Weights of a small mixture-of-experts language model, trained from scratch on English Wikipedia: 9 layers, 80 experts in each of 9 layers.
Below are experts of layer 4 (counted from 0) of a mixture-of-experts language model. Rows are named router (the router's row for the expert), gate (a neuron's input weights, with its number), up (a neuron's input weights, with its number) and show model dimensions 0-95. Each number is 128 + 32 x the weight over its row's rms, rounded and kept within 0 to 255. Numbers have three digits each.
After each expert's rows: a language model's description of what the expert responds to. This comes from a sample of Wikipedia text that the model never trained on.

# expert 57
router:164139138132079125092109103075124135076126098138102110128107150156110109176155147084188138174080130118095134094172101079107094139176039152115139173156081144108131115148161175178134191106137139140141105109113105167150083139168177171089140077103100073150159084112134131143109147074122170169
gate0:114165099159174152071154127117184095231117124162127149136083084108106099130106141132135148116131153141128093098119048112217150132128168096109140185164134053080186116077106177078117125121137129091117134139140089148121105124124103095110139156140079115186149110119122099134110106126146074122
up0:136108146126075065140113118156158106170095118146170113126178178148163128191128186130118145124079129151152106127119152147147133102162124179071127126096172075188174101081110167157171151108165115137129117120189068097111112130135124070156206092130117154123135131081170155133171073159141168124
gate1:117134144112143129058169136122151139104196134147171163134167147117125077053148076153098123017112110126152153131133164119059149086126102099102097127098101143136092099186122150135054187147119178099166180106122118142133146147123124112154104095120137086127141083154160147162096110098099109159
up1:140142151068146162085182122144119136130099144116140148127145172110182086078104093153103146134152137054109118094127150169094152119093132108130129125117049201141099106139142164128080175143078120111167117177083179180065118140099123141133071082122190099149127156121179068137110109115100128109
gate2:128153130180144099092095126156108099124188110121102145161094114141100102157144172126091174129064142101080111136088074106166081112123136125132088142150158065129125129069100140095186115114162106089142125074112124131090125146153130128208181166144137180126186127169110141114189205094109131091
up2:120137085196114056147125139126150131123095102122093097119154155098159146117126097140130109102094163076122104083156104201152098135103141176074126167121105159103134114123128150093093143153058141108114159140149135036090101079140183065117088117150078146081145129200183162135123117100137118139
What it handles: Forms of be (was, is, were, been, be) and counting words like two, three, five within running prose.

# expert 24
router:194141165170127176106140058080141101105146123081133159109102141181082101159082145115136088143107108133141144131144108093107140165208084130086084151172100124092136093118161091151145180126151125160132082082103124191091067187143148149152124122106125081137134076098099095144105135084111158160
gate0:145160126121135130134131140113142098184177157204121097076105079152140183136116159184151067126165125109134158127132134125170151094082134170147137078161070192108088102132115125107152127167174150111118128084186117172160139094141099090136169174132166185110123169112132182119106105155204152145
up0:160139126136159170151070151175123125132138141160080103101080180121142139140117128154182086129146136096181122107135130115092119157112150142140139056143097164122150138117102124079224104131117150075172135049138156190202096104134129141171099122112104115141067164101142170122095095140108173175
gate1:115151121104114077136125115116142111142123122124168086122190118114106143121166109112135143134117168179098109146159102073109085176131074132118155069120127119177154169107095159135047135156101160122055130141068156157173141086066175146083090043082144144141150142163143096111100172091162114133
up1:106031126098126150121145132110124156133104132080107091135113193118181145180156181132100114079100122107217158130098176175074118106121155129126168132111133191160112113182143086142155095108170133111129127172208145108116107153165095103147105106187140144096134141123111141114162121152082123082
gate2:129089171139203111085132080105170168109147175103134101180124160102147197136135149146053099129090098130124157093120099139173131119166191109078156137159123058140078110114113110114136178087118114135156099137073132096075163140159125148153111162185149102158115125080161088133136159074152145127
up2:115155123192118108138147129140116177114118093094121074120160180145126181061149124114120154156131135212169131184144124158130170132145133171056073084094181116148143126135190136147160116140110120102176108158094104096089134140158083103182137156078156103094185107132131139049120105106111124123
What it handles: Forms of be such as was, is, were, been, plus became, and adverbs right after them like officially, formally.

# expert 4
router:197140168112105193124073100188156159136073118150150179132090161176107085175106070111147143130133120122137152119160090147111139165135163150170187139171119149183196149103119066137109086114141148113165121110138120201093067139159144149155123100111103119132113113171110082120107187152132139138
gate0:073146080113088094134075120163108147155134148105096135098097079098157136081087095117114089104121164145150100133134107123136166128116130103110161102169069125124134090141114119109143122138089115105116084105131169126060147099138081129033075110090173099131062196140078142141098126094160154050
up0:119154081108131111165101072180112136170115104131138154093084125106156110132120107133153133062099162148191100126155135130105181168056135186086163131131158106140226085163130094106161143176111102123170094098186118138084158115130112106119094147170120129128123152161084152160109093068121180127
gate1:130142117159145108098121064117120128107143092080157135113144160143095150134161119080134179102130120148158126185106214085100075169091134142142158098159166113119100075115227111151131105106130104157151188130091096138131123139118145141088201069141161109116131086151067171104139107101134179091
up1:139086087181196084110096124146115111171107158085143147110214138111107111138143130066154114158130074099083145105116153089063159124099187142128155155116071087144074124069158160109160101125141087110128169156084130165119141113117118176150173113111151132120160122195137144128144148151142058122
gate2:176076119137073109090132123128112107141132090173141122185130096137228149188133145132105141124119091088126154116167164139112161126108100144130114147061078117165205124162097126171107154095143146162097102116114110159152148171122127130152098166120180143118146208164111085115104121066058125127
up2:116169163128094123187065102089152138147188126140104117081069179128064113165163116103130127108137178148175144102111108120149120127111086140132114106113142090096103075140091056121172132134123079118105116136217163101113109122121097089123143060127133152121119060103062154107163151129144130077
What it handles: Linking words before a role or description, such as as, a, with, was, and dashes in band-member lists (Name - Bass).

# expert 9
router:155062166136080138142129100127149135135139149085164088164111133171167077175127122120105145136094052158094150114121160175113122096124148117130129072097149118148117176098100166174107088117137139164130148117126120196080087159090087055146137118132176151091191148139073106065146117154171115174
gate0:124101120199131145063095083119112125188118167164140125127138132145172092148156123101139043109091132136064134096130124140133098115127121136220115135136173124088078126091210115109088167176118145130133099122071110109090062126100135133158133161167116109065091135148137135144130112101089173156
up0:137139135082109136111104174086132119138148124145146136150139153157103116081105159133095075163172155137123143139177124103185123135098162089062109095132103143099082106137122118102086099105088090174163096096064074167195142141104123120088139110122119053160095191171133076100126120138150203077
gate1:158165073113169086138141124124106163101111131054134142096108101114058124121113117153111144115108120104137102149120080158149099165073098062146130086156174154117152080132097136115133091076098138082204094058142093071097147116072098112113093141181145154157141116171110084130169171102143109141
up1:084098133174120099150167100204141194098118112103173096160098149144131149144077112135138102116098136127112081111095094142128090193103086126190165077120170129173133071151124139137110131142133135147157170111186128096082162155075076131186074156128173171145128132143084136105165124087163093139
gate2:130211089175114164106085126138184111176162133086145114109111119125113123114151106121145156115164126124093093136121053067141136101118137121128147107119136095075113087132189113087091063150081098116182121136075145071124114162097183118098161062103136057137151118134115152096179104098161121152
up2:123082145091114062122130125125107148142133118179112121093145127099134175129073119147157175126131130118152121013120148116115124194131114070147151112145192165096155201131137160136125140136156151156161125106145086133147063139144176084198110188118096109103112072165145134174118103151091107143
What it handles: Colons ending headers that introduce lists or quotes (listed below:, wrote:), plus including, include, and commas after names or pronouns.

# expert 0
router:140155134177091109088087104132136164080125082163130155099156115109164144184105133091176169203097169145114150107104126107172101091164107152107125171094098159097160096187091168155115099073150084117118079186173126158102139123186145133126146087101075167158181118111138141102127155171130169141
gate0:160145112118117125120205172126136113101191108129163130110128182051164157128114157166096097103178129104110088103101152124074136193127168070105158143116120172128140060152159165118104107073128104145170157166109145138123146152146175159121087177159103167169141049110163149161113114159116110150
up0:147169089123171069129126113139090135114090085160136148104114084183181102125185096168162109167143137143150149156146106138147087083108099199124142127145147103192131141120115174134157120188136137131154128080152114193132186115126048137085121112080147129097148131112120150105110156127085200196
gate1:126085135174130110128138148134142103081090118123138184139052128153098180133149159122121154116134163059150117135106162110162207083171186141164139124151143130058133120148124148123133090131166128082120120155092113193129161112134112108085123103132037119148049122123131194094142157167141105085
up1:126098130076118139155134141132046132132141110181127136143103140151099150108101106128114108152073130107063151145232227141155105167138121156135081081088098104146120169103116121137140157056151145147148131114073154191087141153153160145160149142121162113151177154121131105173121093137144157177
gate2:119122143138085185090166145095182133088119155106130136096170153061173110091114098139094136126179144149105106125171110131119157136148158153116038086150126139150102136111127099098157128111124097118140139171113178133116151016082139106090117104166155139162135149141175151200171122168176168147
up2:125153140124121136109130105121145131061107152146111131099152158094102122153076060226135145164113114115145132075098109147168133202185088176132106129108141106184118098132157106138136109082150166183124081134189175149109162157106107142096131182212153114142107166117157099154135103162164155148
What it handles: Digit pieces and decimal parts inside numbers in tables, infoboxes and coordinates, such as .5, 00, ,000, billion.

# expert 14
router:193093105119088112165121170114112107068118126075138126153064137208132134076161139071116097155116084104122148106153149112096094135089198171172085140088117105141167097093118179164094143142113062102111131159160159105108116092143182151119122088132106152111181165088084110104136115140103119090
gate1:124102121163109189120142170130147145134073095117165149079126138130167135137163082157103152137111130168075104172076145148120119060144128136133107111119156115100178121184176167092183140133154074159071117137118119050075044102126171116136142089148094090086136096166123114168165107147168136121
up1:114196113124145109175097163048162119111101149120157037087067140133111099132137107133126144119110097146169137092115098062146112145156072169162134181134191116116090124135170139161170123137169153124091177144113138171158131125081077138125159125149147086067117163126075181148142111113164122129
gate2:099113169090088133137102124115124115063121159154147071124123123100091188156134174134119173094084165181108131099135134117202086121136126077169132147123123117148126132166147118132123124069163185117122103110195172132065120122133129087156092164115144197051156175115153079191133094138112135126
up2:123132165119139178142158064096123177131145153121169159108109127141121127127165127157166132166135193084085133135111178176171174131110072098116112089090174088175112143080143129128088080140179158146096109115152116082100133070130133160104096092136221078141119113135066116136168170085142116114
gate3:157134151128162129159134119152102148207116161108095124159154130098151098109096153146105150183151113069116132096095174138083127126143113149109182190154164121148133099128137138111112093165195128144167120118098162188108164119136105216132131134115162136185070121182123146096112152126218195138
up3:093097145157125130095117155145101166066129092156097146094118136157116164090115061077150152156112120143150101111140106100165132162163148078118148078139143159065176209129095151127127163064123126156084107145132063090172114167129106072102110117128117124059157080104159151126158099188118084139
What it handles: Sentence-ending periods, often fused to the last word (s., ed., ation.), plus line breaks and === heading closers before new sentences.

# expert 23
router:147123076084168129154110106173097100175149107189154093074125146103124147147088092128155104095128195142167155159110121149088139131155089125190126134130125098125192104152179078106140066173134144169076103061123127173166138143172163113145136165136193083159074115136115129141132115093092113161
gate0:139180138188177107115054136159098100140125141141138160085132143084070123087119087104104117106088185165124139080129130084191151071140106105159116133123122099194101092112137107151094171161116121184115147180109167149100127150123106102124134157161076072151099177165080124172121174168127136104
up0:122085146143156171123159127075151128179104123154159160099108120112114109172177153140178163123124160087177113213091062123153162091131126096144100139188128133152113099117195054124137214108168111105123134137146058103102148135115145131156138148148179171147103109145122108155168146115097072131
gate1:123159206150163111127112136147112125060128167138141161116131128079151124161171084137145171174140104110110139156098121140116099117050179138109104112118096161148083142140110100091072119119139145071132143134100205181141176080124086170077079110162072156101115170136173136162112070107119160122
up1:101139149130161107155148173136108122071134161162156170157172162076184107141147142119168108155128104149148133155116108161123082191097215090182114120176102128203129113135104151144101072186100160162090170119136190207143109099117116145112075162170106123118092114136150113104142132128096142128
gate2:111096149183112042156160112154077129153113136156163118082160096129125148108108090096134125112068142120094124125131158115152110083117105118056132160054131087179163148108087103116124235168083136151105146114107099180125103149123091131111184102151114070139106110126149112112132125135103199120
up2:129121156119098114129120105141163145125104081156118177125101131129085156111082136121066147151146133160168122091139131104133232138056186166059091045165157136111149114062180148148187151148114108092124141094166141098116139088127116141139098120130144152072126170146100103144121079078131097122
What it handles: Occupation and role nouns, often after a or as in biographies, such as footballer, politician, president, mayor, humorist.

# expert 2
router:128162136142152141176075129133156091144139066128095136161114115104176164133113127116110157109160117142100166147111138106196117075143079089113085163188131113059129086128103138154145058174100151111116108103135073107206145185183084123141139168160120140120076102182157168095139085147150121145
gate0:134140209129142084120112121134097142098100112139118192159118068115084068091080119089127085090144073163143149102110112149169143134106141112103095144156157164138133136067142104133095177107123154108136121130102151170080127181144158103127167206111107127110193145104156119117158141191171114208
up0:160143100130097121118181121172161126141148123149132055096156141150125100130106138095163123190072087169100120093060058106119124208158061145139094108136123131130116116128080097145117077106119105097148145135134093098096148125092138165141128134099080098132111152105134070094139105029184104146
gate1:100150152071181155134150165109102113132133135103124159102108159118128112113127080171144135124153120086147148112160096174061101093026103141084159150109139175135126168104087079147163103136158142116184076068109108126110132128080163169077120161114146081127140104059153128120138123089102201148
up1:175086157191116119171127114144148149089110163130112133192140118155149119146150068167095154181108171164124075138129146117179159099113166174117110137123096038128118123112142151133119161126099149106071159194143134160085181128192082128167115112164132152140133189133128123151123155199152081112
gate2:164088140157140168144115131155115108152170147148179118147160096117124115119117128135106204107110160139163147126135177130143138053204151101174123167156131136148089055143117117120111093121094100124137088170055146156109148072138121103143110130173111126230054125155107127101066112129106124160
up2:164107141145171164179172152152135117093139144113169128113197110105143132172116102145100211143122095099150144141127157197118119113161116139145098210143101134133074092201131107128125157149157137119141071176125117145052149083142140090134122130144076147198130109117127083125098124177113086183
What it handles: Adjective suffixes and descriptive words, such as -al, -ic, -able, black, modern, social, plus coordinate marks ″W, ″E and Genres: fields.

# expert 13
router:156142128132105107098127093134108173101098134215093169139103166087151131138165158121132082149103174086134152092082157149171113094178157176117140126111056128131090093166068136142142170186098087132118101138148061195143152136154101172149088105122147173162134132144147121097180153137072129157
gate2:098045163104127162186065124117107111156156151129090108122104116172075137049140154078088146127211143111113153096156150099101132113121131117143164096100112159133119114095210089135186172108133086136182119093116094116144143101103124131167150116068178119166117149163152135115102159094108096120
up2:123134161084097102191132067176155178144138143163123118106112112169125110154115159159167143164124167168157071114083122103151099149126149157063105104093141172123123098149124131097141190152102111093127076129222124153112131142087144136100084038113092179178160153128093122103165136101154126141
gate3:110110170159140111150172130110167144135091156151106142155179141123157127133196124113130164166170087104065146057089172128120122144151120148116150089064152138147099118086093169131137093104143110086098173196131104163100130058097103154113108066159116144156137080126161137089193154160123190106
up3:186137115129139146134152138084114064132173079144148142129061084157109152150092127153111131109107129155177100140110108128148093099120154134137061150204128115118155043199124102109126161127147156142152106114143147121145142168147150111146176171071158127127092144143085148142086097134124136247
gate4:133135169119092142080154107117158076123131124162101150165136113128145099146159158149117076058082159104131100087148184126127040053120124153113137136131152159147178158130100072082139094156134110113147147048188091134136136133078119124130142213151096140136100112179112189142159144127127115160
up4:124102137152093121065112098064185097094112105121071117156114054159166128134139164090125126099151155147129119093074153084116086045138098112178169149177093137150113120123091166117110053138142088107166129124113126137190136112112162144129098147118180141123124136142128153036138176162119120150
What it handles: Digits and dash-joined numbers inside tables, sports records and year ranges, such as 1–0, –4, the 59 in (1959.